Below are experts of layer 4 (counted from 0) of a mixture-of-experts language model. Rows are named router (the router's row for the expert), up (a neuron's input weights, with its number), down (a neuron's output weights, with its number) and show model dimensions 0-255. Each number is 200 + 30 x the weight over its row's rms, rounded and kept within 0 to 999.
After each expert's rows: a language model's description of what the expert responds to; "comes before" lists some tokens at least twice as common just after its tokens as in all text. This comes from a sample of Wikipedia text that the model never trained on. Tokens count by the router's weight.

# expert 28
router,189,153,152,200,222,170,248,167,226,216,211,213,204,181,170,194,178,157,178,221,238,180,162,218,215,220,166,157,156,184,243,238,156,173,152,213,220,159,247,183,162,166,204,200,169,154,174,198,169,152,200,190,247,177,152,207,161,208,237,179,247,187,218,154,197,247,197,172,145,156,228,199,198,190,173,203,184,190,222,230,212,208,213,241,174,219,256,206,241,177,217,218,186,199,170,163,179,159,208,192,204,166,239,224,193,238,154,185,197,238,205,146,240,171,174,240,249,202,219,202,249,196,174,225,186,153,189,185,232,159,203,204,199,179,182,219,173,225,217,179,215,194,249,253,159,217,184,168,162,240,232,218,181,215,158,160,154,227,189,249,191,150,166,210,255,153,218,233,156,213,194,219,209,152,190,167,225,199,206,168,157,161,148,250,173,222,234,197,166,228,193,145,212,194,234,167,228,179,173,190,240,201,189,194,147,196,175,266,169,207,207,183,240,162,144,209,241,233,184,181,230,258,210,171,184,173,156,231,236,191,245,204,186,206,208,171,172,160,227,204,211,232,207,158,186,226,196,149,227,156,211,152,231,210,196,250
up1,201,191,216,188,225,153,245,186,196,235,123,235,222,188,178,197,112,210,194,209,212,225,222,178,155,244,179,220,177,149,289,175,222,170,244,202,242,215,199,190,235,198,164,156,225,223,241,205,202,196,224,171,170,170,214,235,201,217,214,189,223,210,259,208,195,250,221,204,207,204,213,180,248,248,230,203,249,188,225,130,191,223,198,174,250,149,211,237,161,188,190,206,168,205,185,184,236,258,204,147,193,252,165,190,192,240,208,185,187,205,219,163,204,142,276,209,214,215,189,214,201,164,248,185,256,182,193,195,226,226,162,185,271,151,214,220,190,227,198,195,210,204,179,191,214,243,157,225,184,188,135,187,229,161,249,209,194,202,232,144,195,200,207,197,204,230,231,211,253,183,194,207,163,216,198,192,181,196,172,193,176,256,216,209,178,195,258,173,202,237,156,166,205,176,208,253,203,230,180,227,258,256,203,193,185,157,209,194,146,153,147,198,176,210,189,192,161,192,210,172,170,188,196,162,226,164,228,212,222,210,192,180,184,233,179,157,163,181,156,182,203,136,190,174,191,179,252,200,194,192,236,222,162,218,245,202
down1,121,226,148,193,186,182,219,228,210,229,221,150,193,230,250,244,201,195,185,172,228,166,156,201,217,173,220,213,161,250,165,223,210,193,229,183,175,182,291,184,190,170,179,241,166,149,237,203,176,189,221,209,184,275,217,225,173,233,218,189,189,239,175,215,224,237,199,193,228,232,208,225,208,244,168,244,276,194,198,193,182,232,156,200,164,280,199,240,198,216,162,256,232,182,159,188,188,143,186,172,218,158,197,167,222,232,182,166,170,239,207,204,184,243,167,170,168,273,238,225,196,174,148,190,206,206,197,176,239,179,204,215,187,206,195,201,272,228,185,225,227,167,166,191,178,206,233,196,186,167,218,138,222,234,174,165,201,176,170,185,207,186,199,238,249,201,219,194,145,174,190,177,220,235,218,213,245,197,226,183,238,161,218,228,231,162,156,123,214,176,229,205,191,192,219,183,198,233,176,201,211,166,237,172,189,190,221,184,238,149,189,240,209,224,168,230,199,208,155,141,217,198,240,174,194,188,161,207,184,156,167,160,202,235,219,190,208,202,215,213,191,120,210,218,226,211,193,156,205,219,225,180,240,185,188,177
What it handles: Line breaks in bulleted lists, month names in dates, and office titles after a name or phrase, such as president, minister, Officer.
comes before: "-", "\n", "|", ")", "N", "19"

# expert 22
router,259,195,175,220,179,249,217,212,198,185,202,189,195,218,251,173,186,154,233,237,179,167,195,168,199,150,240,254,215,160,148,199,167,176,158,175,222,192,236,175,206,211,142,186,179,186,240,202,179,154,202,152,220,227,184,222,152,218,238,157,215,177,203,224,168,229,191,176,194,158,203,164,202,153,139,234,211,218,247,225,160,213,212,241,210,221,208,244,230,217,241,187,156,213,161,186,132,158,243,183,172,191,236,205,213,241,178,152,202,163,267,180,240,163,136,228,217,198,214,196,239,228,194,250,171,213,265,170,231,202,211,178,177,203,229,234,227,188,170,223,198,195,222,223,154,187,217,203,215,216,159,239,173,202,170,189,172,230,138,193,245,209,228,217,234,182,220,154,186,218,164,196,195,215,189,220,180,250,234,207,201,207,182,242,239,169,207,269,128,184,169,200,190,157,169,191,241,218,218,220,205,168,214,190,154,176,145,177,196,161,150,189,233,186,162,172,246,221,218,179,219,158,226,228,177,215,187,237,225,179,227,232,170,201,180,195,171,226,262,213,168,190,220,196,202,237,213,159,203,200,226,170,254,209,147,229
up0,167,196,176,221,200,224,241,194,230,193,211,196,173,180,264,232,155,217,182,204,177,202,196,182,153,201,187,231,181,288,213,210,236,205,230,170,168,186,142,144,188,244,194,229,152,190,219,198,235,216,168,168,155,210,178,178,190,180,213,177,215,287,215,203,197,178,243,178,160,192,180,248,215,210,192,183,204,220,202,206,201,162,214,224,238,218,257,174,161,188,157,237,211,187,259,175,204,221,215,150,195,183,190,136,189,153,167,241,225,216,162,237,156,221,263,154,200,184,121,175,214,201,221,216,238,175,186,234,176,187,212,201,157,190,200,242,155,214,174,204,204,221,146,175,216,229,178,142,230,223,226,196,229,204,155,198,183,249,148,122,185,196,201,193,138,177,236,260,176,184,245,233,218,216,137,237,145,197,230,174,236,163,153,209,167,197,157,171,220,177,223,176,203,220,166,209,189,209,195,182,218,180,207,197,182,241,199,188,198,220,243,210,212,202,212,231,220,183,176,216,225,265,233,189,200,221,163,203,184,233,227,211,193,205,169,221,190,235,216,155,156,228,240,260,234,202,172,216,217,193,176,232,244,203,231,235
down0,144,154,218,204,233,199,154,238,185,174,173,233,222,180,180,263,214,227,180,188,195,221,228,252,169,259,157,216,165,167,175,200,194,167,145,209,216,202,176,224,235,210,224,216,228,187,177,165,234,210,144,221,190,156,211,209,237,188,191,240,186,153,213,213,202,239,144,200,163,212,232,197,157,176,214,206,190,165,154,199,275,211,125,159,143,179,217,165,230,181,170,189,200,194,199,195,198,190,213,234,233,204,159,231,195,271,174,177,222,130,217,256,183,107,185,202,223,233,254,219,185,207,193,176,227,275,187,202,233,176,151,173,198,218,189,184,194,229,173,209,214,150,140,202,233,181,219,250,209,180,172,223,179,177,247,229,142,230,230,235,189,186,189,209,163,194,177,149,249,182,205,201,225,205,229,164,185,246,245,167,243,245,200,175,210,197,144,183,225,209,163,251,214,200,219,194,231,188,227,262,187,179,213,201,238,214,214,234,227,216,221,210,210,188,199,211,184,207,198,163,182,213,206,184,237,208,161,185,217,223,238,218,206,224,194,218,188,204,228,237,200,135,197,191,189,241,192,211,196,162,204,153,257,246,198,178
What it handles: Month names, years and commas in narrative dates and clauses, such as in September, July 4, and "over the years".
comes before: " the", ",", " he", " and", " it", " 18"

# expert 6
router,215,167,155,188,205,138,229,155,224,238,183,211,175,156,178,252,190,173,173,204,232,163,216,242,211,230,161,150,181,194,233,201,185,198,183,237,238,154,227,184,182,179,164,161,134,171,161,137,210,160,157,232,225,225,187,197,164,218,230,154,239,174,202,177,170,246,222,187,147,168,240,166,197,212,200,205,197,158,187,196,239,234,201,241,152,180,245,181,227,186,218,240,211,205,175,184,153,166,225,193,169,182,205,180,226,255,162,212,243,253,212,161,254,177,180,224,224,230,191,193,227,212,174,219,206,178,192,193,219,154,185,217,207,196,163,232,180,206,213,169,191,196,248,252,174,182,163,197,181,238,220,242,244,238,179,143,170,239,167,240,159,164,196,161,246,207,237,195,177,185,229,208,201,162,210,171,224,232,189,136,183,166,166,243,205,211,239,245,156,203,177,164,215,245,235,181,194,223,141,174,229,224,245,209,182,211,156,245,184,189,185,159,232,193,178,173,211,233,167,155,244,217,187,172,185,245,160,214,230,182,208,200,212,196,180,180,183,161,180,217,199,242,193,167,170,166,209,142,242,163,213,155,203,238,221,211
up0,224,197,171,190,296,174,206,218,238,206,197,175,215,168,195,200,208,185,223,171,178,207,214,220,169,261,224,201,193,174,193,195,167,159,200,215,197,231,213,200,204,185,202,233,239,200,178,161,208,214,148,242,196,176,180,229,224,209,182,174,185,221,188,183,165,189,120,223,170,193,154,201,189,134,201,180,197,228,183,122,208,232,193,213,240,203,178,198,197,264,170,279,143,224,227,195,201,218,198,192,222,168,215,188,205,187,235,239,166,214,258,191,199,189,236,170,164,198,151,184,132,168,200,205,209,235,204,210,272,223,230,265,251,218,146,228,236,190,206,205,165,174,214,192,122,238,191,182,182,197,197,189,163,158,172,185,238,165,167,259,196,198,213,234,192,195,226,216,172,203,226,202,201,162,176,169,184,217,215,235,235,194,180,136,203,169,195,221,208,196,238,241,175,194,162,196,215,160,143,271,171,210,234,237,212,231,191,191,184,210,214,220,175,195,208,255,151,201,196,278,135,150,232,202,213,215,215,201,177,256,185,211,221,221,174,247,270,195,162,209,207,241,192,162,186,180,223,209,181,216,189,203,159,225,179,238
down0,223,208,166,185,176,147,159,239,217,169,203,143,235,226,240,163,201,203,231,200,202,180,192,162,218,215,165,244,216,217,206,253,169,226,232,225,158,167,250,201,188,219,207,197,238,182,153,235,235,161,229,235,212,208,241,203,157,181,222,236,208,140,220,247,179,176,226,170,217,170,195,237,206,233,174,216,215,178,229,225,223,216,206,197,270,203,226,226,229,193,199,229,203,179,244,223,232,211,187,195,183,199,204,171,199,193,211,203,112,240,234,196,219,233,221,159,188,172,214,209,181,230,218,206,203,177,164,167,194,182,187,197,176,190,164,219,224,219,215,119,227,162,198,208,260,203,199,179,181,213,218,191,205,168,169,159,190,215,173,193,206,263,121,248,178,179,199,184,161,162,229,189,257,210,194,243,214,274,229,152,212,185,252,162,204,182,193,156,232,173,209,209,198,188,154,197,210,149,206,189,248,198,253,228,151,226,195,219,198,201,182,152,152,226,207,175,227,199,214,184,201,208,178,136,271,164,163,256,177,140,196,215,165,203,202,238,193,199,161,220,227,194,198,199,180,188,209,171,148,262,246,255,178,231,206,149
What it handles: Final head nouns of institution, competition and organization names, such as University, College, World Cup, School, Church, Championship.
comes before: ",", ".", " of", " in", "s", " and"

# expert 9
router,225,208,195,210,215,207,220,199,188,184,219,199,188,194,193,182,181,167,173,217,256,160,227,164,213,178,171,142,216,171,269,213,157,221,207,233,173,160,191,196,165,169,203,240,169,175,157,210,170,182,194,172,217,184,134,200,218,200,243,187,213,181,202,193,221,217,207,204,166,199,232,152,180,179,191,197,253,233,255,288,224,245,200,229,154,204,213,206,212,144,195,188,234,187,190,188,204,180,195,234,185,164,164,141,228,180,165,215,238,199,173,235,215,214,175,201,235,217,169,242,199,146,165,176,200,188,193,163,238,183,219,163,240,224,191,202,210,194,153,186,222,219,234,236,200,246,237,227,157,209,221,201,170,182,191,160,178,183,176,188,167,219,187,252,247,165,220,147,190,138,237,242,228,196,234,175,243,170,180,240,213,179,161,231,182,292,210,218,233,200,176,189,245,230,203,176,191,223,221,212,206,185,206,176,192,169,178,169,186,180,160,154,219,209,204,151,206,220,231,152,242,245,238,214,159,213,193,161,200,163,259,217,213,235,155,244,156,183,271,184,246,255,176,186,208,141,256,179,198,146,225,187,221,188,229,233
up2,183,197,223,198,186,214,209,189,142,231,231,228,178,238,211,158,238,177,206,205,173,239,224,205,232,187,245,170,242,161,178,224,192,164,179,180,201,220,136,176,193,220,172,234,160,172,231,228,177,185,202,226,170,186,247,221,184,234,208,227,209,187,213,132,169,242,199,189,225,195,144,189,203,234,228,200,261,197,201,178,228,174,218,259,169,236,168,206,171,126,216,204,180,188,170,178,250,234,133,138,202,218,230,205,127,182,173,141,207,235,251,267,225,157,184,162,169,174,214,205,162,219,221,236,199,230,179,151,179,220,214,237,165,191,176,236,210,204,164,153,227,243,193,177,205,195,155,175,245,203,249,215,188,195,197,209,196,180,202,207,188,228,205,204,135,226,203,175,232,172,221,193,190,218,189,165,216,194,172,174,252,158,209,157,215,187,192,258,194,179,195,200,232,205,221,171,187,177,197,221,184,196,139,192,232,187,202,154,234,180,228,201,269,167,237,227,205,235,172,206,237,184,202,220,217,207,251,204,220,228,211,168,142,240,175,175,211,220,198,266,272,186,208,196,216,240,142,180,214,226,234,210,253,175,234,245
down2,225,175,174,172,167,137,234,211,150,228,271,210,193,190,167,190,192,155,200,163,137,179,217,227,235,243,181,213,192,231,199,163,198,219,150,184,187,177,171,195,250,236,150,227,182,191,199,223,203,202,182,234,194,168,225,252,194,221,217,165,220,188,200,162,191,238,249,237,212,210,164,236,195,223,213,176,272,226,202,135,235,178,186,219,208,239,198,217,196,181,215,191,233,239,234,192,214,222,231,199,152,181,246,201,169,189,182,234,178,189,163,186,207,219,214,184,174,240,240,163,161,165,195,148,159,181,222,210,196,171,201,259,120,248,190,274,252,206,203,204,166,191,211,196,181,252,183,213,227,226,269,202,248,277,155,204,232,182,192,227,205,132,170,197,157,164,202,200,261,208,231,207,141,189,233,215,195,209,217,182,157,189,139,207,170,168,189,253,226,176,224,186,206,178,190,215,206,164,152,221,219,216,194,180,197,177,211,229,228,211,245,186,222,196,183,195,170,183,194,195,210,211,233,187,234,201,216,183,240,216,207,175,182,155,190,192,184,199,156,247,178,257,200,248,175,214,158,152,207,216,251,222,226,146,225,195
What it handles: Closing parentheses, brackets and quotation marks ending a parenthetical or quoted title, as in "(born 1951)", "'St. Neots Chasse'", "Business (Main Street)".
comes before: "\n", " |", ",", "\n\n", ".", ";"

# expert 3
router,148,212,199,153,185,189,231,212,241,181,223,164,266,207,198,176,224,164,233,209,169,219,211,186,239,176,169,212,165,175,200,215,163,187,199,229,234,238,262,194,154,150,165,182,154,165,181,162,200,169,219,195,221,161,211,193,198,187,233,157,233,209,235,173,209,231,214,210,201,217,202,248,154,155,222,237,221,191,182,181,222,199,191,253,185,181,237,152,235,157,151,172,206,168,190,152,195,219,201,239,259,181,220,143,266,148,164,173,209,239,259,181,178,212,211,221,253,207,238,189,239,213,185,246,179,181,151,227,195,200,263,213,213,218,226,250,138,208,190,211,182,233,233,238,172,210,271,152,148,243,233,258,195,169,166,172,203,252,205,199,191,168,181,200,235,163,187,242,164,165,202,181,165,157,186,186,197,183,220,216,153,172,168,227,196,201,236,204,196,218,165,173,174,208,219,152,243,174,197,144,228,202,223,182,182,244,181,195,168,195,182,177,233,153,218,207,244,256,214,209,208,204,185,178,169,211,179,167,214,179,202,226,216,245,220,228,199,211,230,257,212,200,189,235,210,239,220,238,173,160,224,194,168,174,159,230
up3,168,196,232,211,186,207,131,237,169,180,265,231,160,207,193,195,168,233,202,211,212,191,241,223,256,195,212,182,251,141,197,208,170,196,204,149,214,188,178,219,184,190,201,241,200,209,192,222,197,211,189,232,220,224,165,258,179,192,233,224,177,246,173,206,181,152,196,186,202,221,219,204,215,229,153,152,156,195,189,201,185,225,199,231,209,218,181,209,150,231,182,115,201,198,223,194,169,218,142,219,205,196,220,202,230,188,164,237,167,248,135,206,162,182,234,193,231,194,198,200,248,176,186,170,192,229,152,173,231,113,216,204,172,206,190,179,169,237,191,172,147,172,124,218,229,204,199,188,237,213,177,211,188,142,228,243,172,185,205,198,201,246,192,231,230,168,178,218,213,212,190,223,206,146,180,189,246,187,239,219,160,232,263,212,182,170,163,170,177,218,218,219,189,150,211,205,198,242,216,157,211,261,198,223,203,170,179,246,172,220,244,241,178,209,188,203,244,243,200,195,178,265,257,207,195,218,215,160,218,156,229,205,213,181,261,140,229,246,214,172,262,230,175,170,185,182,197,219,200,176,215,235,187,207,283,216
down3,254,229,158,191,197,169,251,202,224,254,208,214,258,264,198,155,264,147,234,279,174,200,193,175,190,167,198,139,167,240,173,245,183,172,177,209,184,170,215,230,239,147,174,124,174,152,185,208,185,138,175,187,181,190,169,179,209,230,236,190,189,178,290,180,177,208,153,263,222,204,159,236,180,144,159,227,268,219,227,227,201,221,202,181,148,198,227,168,212,180,197,219,186,222,201,141,215,180,209,230,174,221,200,212,208,192,178,209,210,170,241,213,197,192,175,233,181,205,211,195,158,172,166,163,179,176,258,237,170,210,237,198,268,178,285,188,195,181,259,205,243,188,214,206,194,206,222,167,187,203,241,268,221,223,186,216,215,196,230,218,195,177,162,213,151,189,233,203,187,206,212,186,177,162,182,238,148,208,207,183,202,216,239,219,232,204,221,194,190,197,168,205,222,239,185,164,167,191,184,175,190,190,184,176,220,206,233,212,237,189,156,158,232,237,199,220,181,203,179,208,165,224,203,155,198,195,220,209,166,223,219,218,149,206,169,208,189,199,150,182,198,186,240,242,200,227,166,195,211,201,187,227,248,197,143,219
What it handles: Line breaks and list dashes or table pipes that begin a new list item or table row, as in infobox fields like "- Website:", "| United Kingdom |".
comes before: "-", "|", "The", "=", "In", " -"

# expert 42
router,206,194,172,166,234,236,213,200,229,195,213,233,211,192,159,194,184,190,193,231,226,165,191,258,176,241,151,172,165,157,225,251,150,191,151,211,207,159,251,272,216,164,231,186,190,136,170,212,133,191,224,196,236,153,181,212,149,207,271,192,243,150,173,164,213,235,184,199,155,121,219,209,191,227,216,244,178,218,220,179,171,233,240,232,160,250,241,229,216,195,204,222,239,234,163,164,198,167,206,242,214,186,240,236,173,207,162,190,164,219,170,178,242,194,182,211,230,200,236,189,231,227,163,155,186,163,167,217,201,181,168,224,233,154,212,214,212,207,206,212,180,210,254,233,190,182,225,181,159,213,251,173,195,225,201,172,160,223,206,242,169,148,199,203,270,171,200,244,173,203,234,190,180,165,172,178,217,201,179,199,186,177,180,227,156,213,165,156,192,235,196,175,207,185,252,193,207,220,197,144,226,196,243,179,196,171,169,205,234,200,183,224,246,203,175,193,219,202,190,168,212,246,167,170,185,183,170,218,259,165,257,190,236,212,221,158,175,130,217,176,214,209,214,223,206,218,215,173,200,174,173,163,233,170,192,261
up4,205,171,197,190,223,206,162,208,183,154,175,206,204,202,196,225,204,242,193,204,215,243,207,188,219,179,198,221,213,222,197,202,228,219,156,153,196,210,125,142,196,222,213,244,191,145,214,199,198,208,226,214,193,203,184,217,214,210,185,133,255,210,205,197,176,225,226,247,273,188,238,174,220,226,174,206,212,184,183,183,176,198,197,168,234,215,179,175,155,170,193,207,179,156,170,248,202,211,208,185,201,207,189,199,210,234,235,177,191,254,168,155,218,234,173,248,165,206,186,228,234,235,203,121,169,175,153,212,258,187,235,195,181,193,227,209,166,217,238,205,282,182,221,178,217,178,223,187,237,210,222,237,227,235,168,185,169,164,247,234,162,207,186,169,226,226,200,201,126,205,206,170,214,223,179,239,157,234,181,170,174,216,188,209,182,234,193,255,125,207,213,217,246,145,157,250,227,208,139,220,130,268,214,186,209,212,180,189,237,183,172,237,213,132,190,211,229,189,195,185,207,221,229,186,194,200,175,177,215,259,178,179,205,166,205,216,135,203,209,173,200,210,233,197,210,193,150,212,229,202,130,198,123,127,201,243
down4,186,202,225,182,210,208,212,187,215,199,197,185,254,232,179,165,123,108,265,155,182,161,209,241,172,153,169,228,258,165,188,234,206,215,213,245,170,195,209,203,191,255,208,200,182,226,213,198,148,186,202,147,134,129,173,169,215,226,210,179,223,174,205,222,175,186,222,185,237,230,190,186,207,201,231,229,259,219,176,218,180,202,209,178,231,222,210,200,179,166,188,217,202,175,196,217,245,166,200,205,231,210,194,203,181,184,121,240,209,175,179,220,225,201,139,194,217,237,230,154,253,238,188,184,227,235,253,203,177,215,173,175,217,187,152,248,213,231,223,164,181,181,209,207,177,257,201,186,233,208,216,283,166,158,206,199,172,178,198,164,218,172,161,162,185,197,218,195,217,189,218,225,192,196,182,211,163,196,155,157,245,199,207,192,241,175,227,162,222,252,190,219,187,166,215,103,222,227,222,203,227,176,197,242,230,221,157,150,180,205,181,192,208,209,224,258,209,176,174,188,180,171,227,196,229,203,253,228,185,202,217,207,200,231,268,181,172,189,194,251,222,181,201,194,203,181,199,145,219,169,238,197,281,200,224,162
What it handles: Pipe characters dividing table cells and closing header rows, plus semicolons in flattened stat lists and zero or dash cells.
comes before: "\n", "  ", " 0", " 1", " —", " 3"

# expert 62
router,174,228,180,189,255,221,186,222,234,192,151,221,235,218,251,208,220,204,265,188,179,175,236,219,231,156,196,213,235,210,171,220,196,238,200,156,223,254,251,187,262,173,168,259,183,187,176,200,200,250,217,127,206,179,201,228,195,226,245,230,212,242,160,205,185,182,141,209,200,188,197,190,236,212,190,234,174,183,189,231,230,216,222,216,157,163,160,195,204,173,155,222,182,230,167,203,139,209,220,160,190,162,209,224,231,234,214,193,187,239,240,158,247,220,136,147,202,188,196,200,210,201,175,239,149,230,174,193,234,193,171,196,231,207,231,140,223,247,250,146,201,158,222,225,180,228,211,180,197,148,225,248,191,176,169,165,246,232,149,214,156,184,265,158,211,185,194,231,207,211,151,195,240,215,183,270,249,238,246,243,168,192,211,179,223,206,200,235,173,206,137,172,160,162,218,207,240,207,213,224,225,218,168,172,195,189,198,166,175,241,190,210,224,173,187,220,208,155,157,168,201,152,236,203,181,168,178,197,226,202,218,192,238,199,212,213,142,172,195,222,194,200,241,143,202,158,168,226,204,183,175,167,213,188,200,213
up0,210,194,197,187,181,207,206,182,202,199,247,185,189,213,231,248,147,173,224,165,209,189,179,185,206,230,176,173,186,181,179,243,221,209,176,182,222,185,221,208,170,234,188,195,219,230,244,259,202,160,240,198,245,189,220,219,222,190,156,138,252,143,181,162,236,202,226,193,223,230,229,180,162,195,228,201,215,213,161,172,112,145,229,189,137,206,228,213,221,246,199,240,201,113,160,197,249,185,227,212,216,221,201,182,194,233,188,205,140,224,148,196,202,182,147,264,245,155,207,215,202,211,219,137,174,201,209,211,210,186,238,191,228,223,226,235,272,146,209,174,207,178,262,214,223,254,209,165,246,181,210,199,176,195,260,199,204,193,252,197,212,206,158,252,220,202,239,183,227,219,162,205,224,174,193,210,191,147,201,175,230,241,227,198,171,195,190,207,187,213,198,250,209,169,172,208,150,181,207,188,177,180,220,215,174,232,201,140,181,221,218,218,196,203,198,239,223,211,209,166,249,235,225,161,154,208,220,141,164,163,187,160,181,163,244,229,245,177,151,208,203,162,212,189,189,229,153,181,216,199,263,211,178,145,228,174
down0,180,210,155,223,190,251,189,168,211,187,183,186,218,123,249,190,200,173,225,174,252,187,243,187,203,224,248,178,183,250,247,204,198,207,230,174,194,186,218,261,222,212,229,254,182,209,194,161,169,232,123,251,186,199,174,210,212,172,182,216,220,216,235,224,223,226,179,154,193,244,239,177,216,187,150,213,202,184,219,190,219,212,142,224,258,181,206,184,209,212,140,211,182,194,223,238,204,200,165,269,203,213,176,194,220,181,186,189,192,195,188,242,218,241,181,217,177,178,215,204,193,185,194,210,242,139,203,216,183,203,236,209,215,224,173,245,105,227,175,191,183,220,163,213,167,212,255,207,142,179,218,126,234,199,159,229,189,216,175,183,229,231,195,212,196,247,208,192,186,209,240,234,174,201,204,210,204,171,173,204,162,159,211,221,237,196,242,236,228,145,245,248,227,124,187,206,236,203,179,142,207,203,190,237,177,179,220,221,192,143,233,180,172,177,195,213,235,129,200,183,182,199,178,181,189,202,193,191,162,209,224,246,205,222,156,237,160,246,228,228,138,198,166,141,221,157,169,234,189,237,215,198,159,165,182,242
What it handles: Forms of be and have, plus to, that, of, after a subject pronoun or "proved to", such as was, is, been, be.
comes before: " the", " a", " not", " been", " be", " an"

# expert 17
router,200,114,177,180,215,228,214,228,233,150,226,234,220,145,155,217,187,194,192,214,186,163,165,210,209,279,186,204,145,203,216,248,160,180,178,161,191,183,259,221,161,182,230,203,180,126,202,178,227,181,203,214,185,180,189,228,154,231,247,155,231,172,263,167,206,218,202,165,178,173,242,189,212,189,221,185,195,189,231,174,160,190,164,253,169,214,264,206,247,205,230,192,230,193,206,159,189,222,231,217,245,253,232,171,229,182,174,236,226,206,217,161,223,230,176,220,199,187,241,160,244,188,226,171,217,160,156,170,161,198,175,217,198,165,213,236,242,234,168,241,179,216,234,240,161,231,199,178,220,210,210,239,187,167,189,184,161,229,210,219,203,170,167,192,243,169,193,222,162,172,180,182,196,187,189,244,215,192,251,232,177,169,178,235,159,183,218,211,182,255,180,181,236,166,162,194,232,202,221,146,229,189,195,211,134,220,233,237,204,217,237,156,232,173,169,179,258,220,176,200,234,181,152,188,224,160,158,225,240,196,224,199,145,241,218,172,245,235,220,229,216,209,210,233,230,180,201,190,227,180,178,133,218,203,195,204
up3,240,166,218,209,194,241,221,177,246,225,234,127,175,192,217,174,176,196,180,129,269,166,184,225,193,248,184,204,218,221,153,218,188,180,214,173,187,188,198,176,206,157,139,179,248,182,250,195,160,183,184,221,251,172,202,196,217,193,214,226,193,205,204,185,279,212,186,237,196,190,213,215,213,268,199,140,162,230,197,199,205,180,249,189,170,215,202,209,191,253,177,208,242,198,188,231,154,177,190,194,211,189,161,157,205,220,181,183,168,208,241,245,176,219,226,185,186,226,192,178,236,196,179,209,214,226,273,226,191,219,235,217,188,190,164,180,233,215,217,195,227,189,263,199,208,203,164,201,189,177,201,234,230,231,227,193,192,156,199,157,196,160,167,227,226,190,243,209,213,147,167,206,244,211,239,183,178,190,148,226,259,169,232,204,191,227,167,186,149,165,149,189,210,195,214,195,231,189,186,206,115,155,243,195,187,167,183,147,238,163,163,172,210,203,214,209,249,166,149,161,189,218,182,252,166,253,213,170,213,184,193,238,189,159,191,188,209,225,162,136,262,197,173,211,150,230,227,252,242,189,215,164,169,213,195,254
down3,193,204,216,168,227,157,135,240,177,227,224,201,199,215,173,224,192,235,158,174,203,174,191,184,217,186,234,174,219,180,205,223,207,201,206,219,204,205,242,268,210,191,255,166,217,222,196,206,194,130,232,242,229,227,205,155,225,203,187,186,189,206,181,159,227,187,199,230,198,172,216,184,195,204,204,216,225,190,226,226,233,241,138,213,229,193,146,183,257,211,225,202,147,186,159,196,199,222,215,182,229,182,190,246,196,124,258,249,221,231,163,143,221,199,202,205,200,202,193,248,250,240,177,228,183,157,190,151,185,205,186,188,235,257,200,207,217,191,164,199,175,238,178,226,208,205,120,153,217,197,197,196,185,190,215,239,194,200,232,227,216,161,225,169,228,206,195,144,144,184,186,210,222,169,182,187,209,214,157,256,206,205,237,141,273,222,140,185,185,175,216,231,224,214,236,224,238,182,165,225,260,235,199,194,203,215,199,200,222,159,247,244,158,170,161,154,139,253,176,193,216,178,200,121,212,129,202,213,156,191,197,187,187,196,248,177,206,213,206,243,141,185,157,236,218,150,218,211,165,183,189,231,214,225,182,191
What it handles: Pipe separators in Markdown tables, especially the header-rule and row-start pipes in election, sports and results tables; also San, Saint, St.
comes before: "  ", "-", "\n", " 1", " 2", " 3"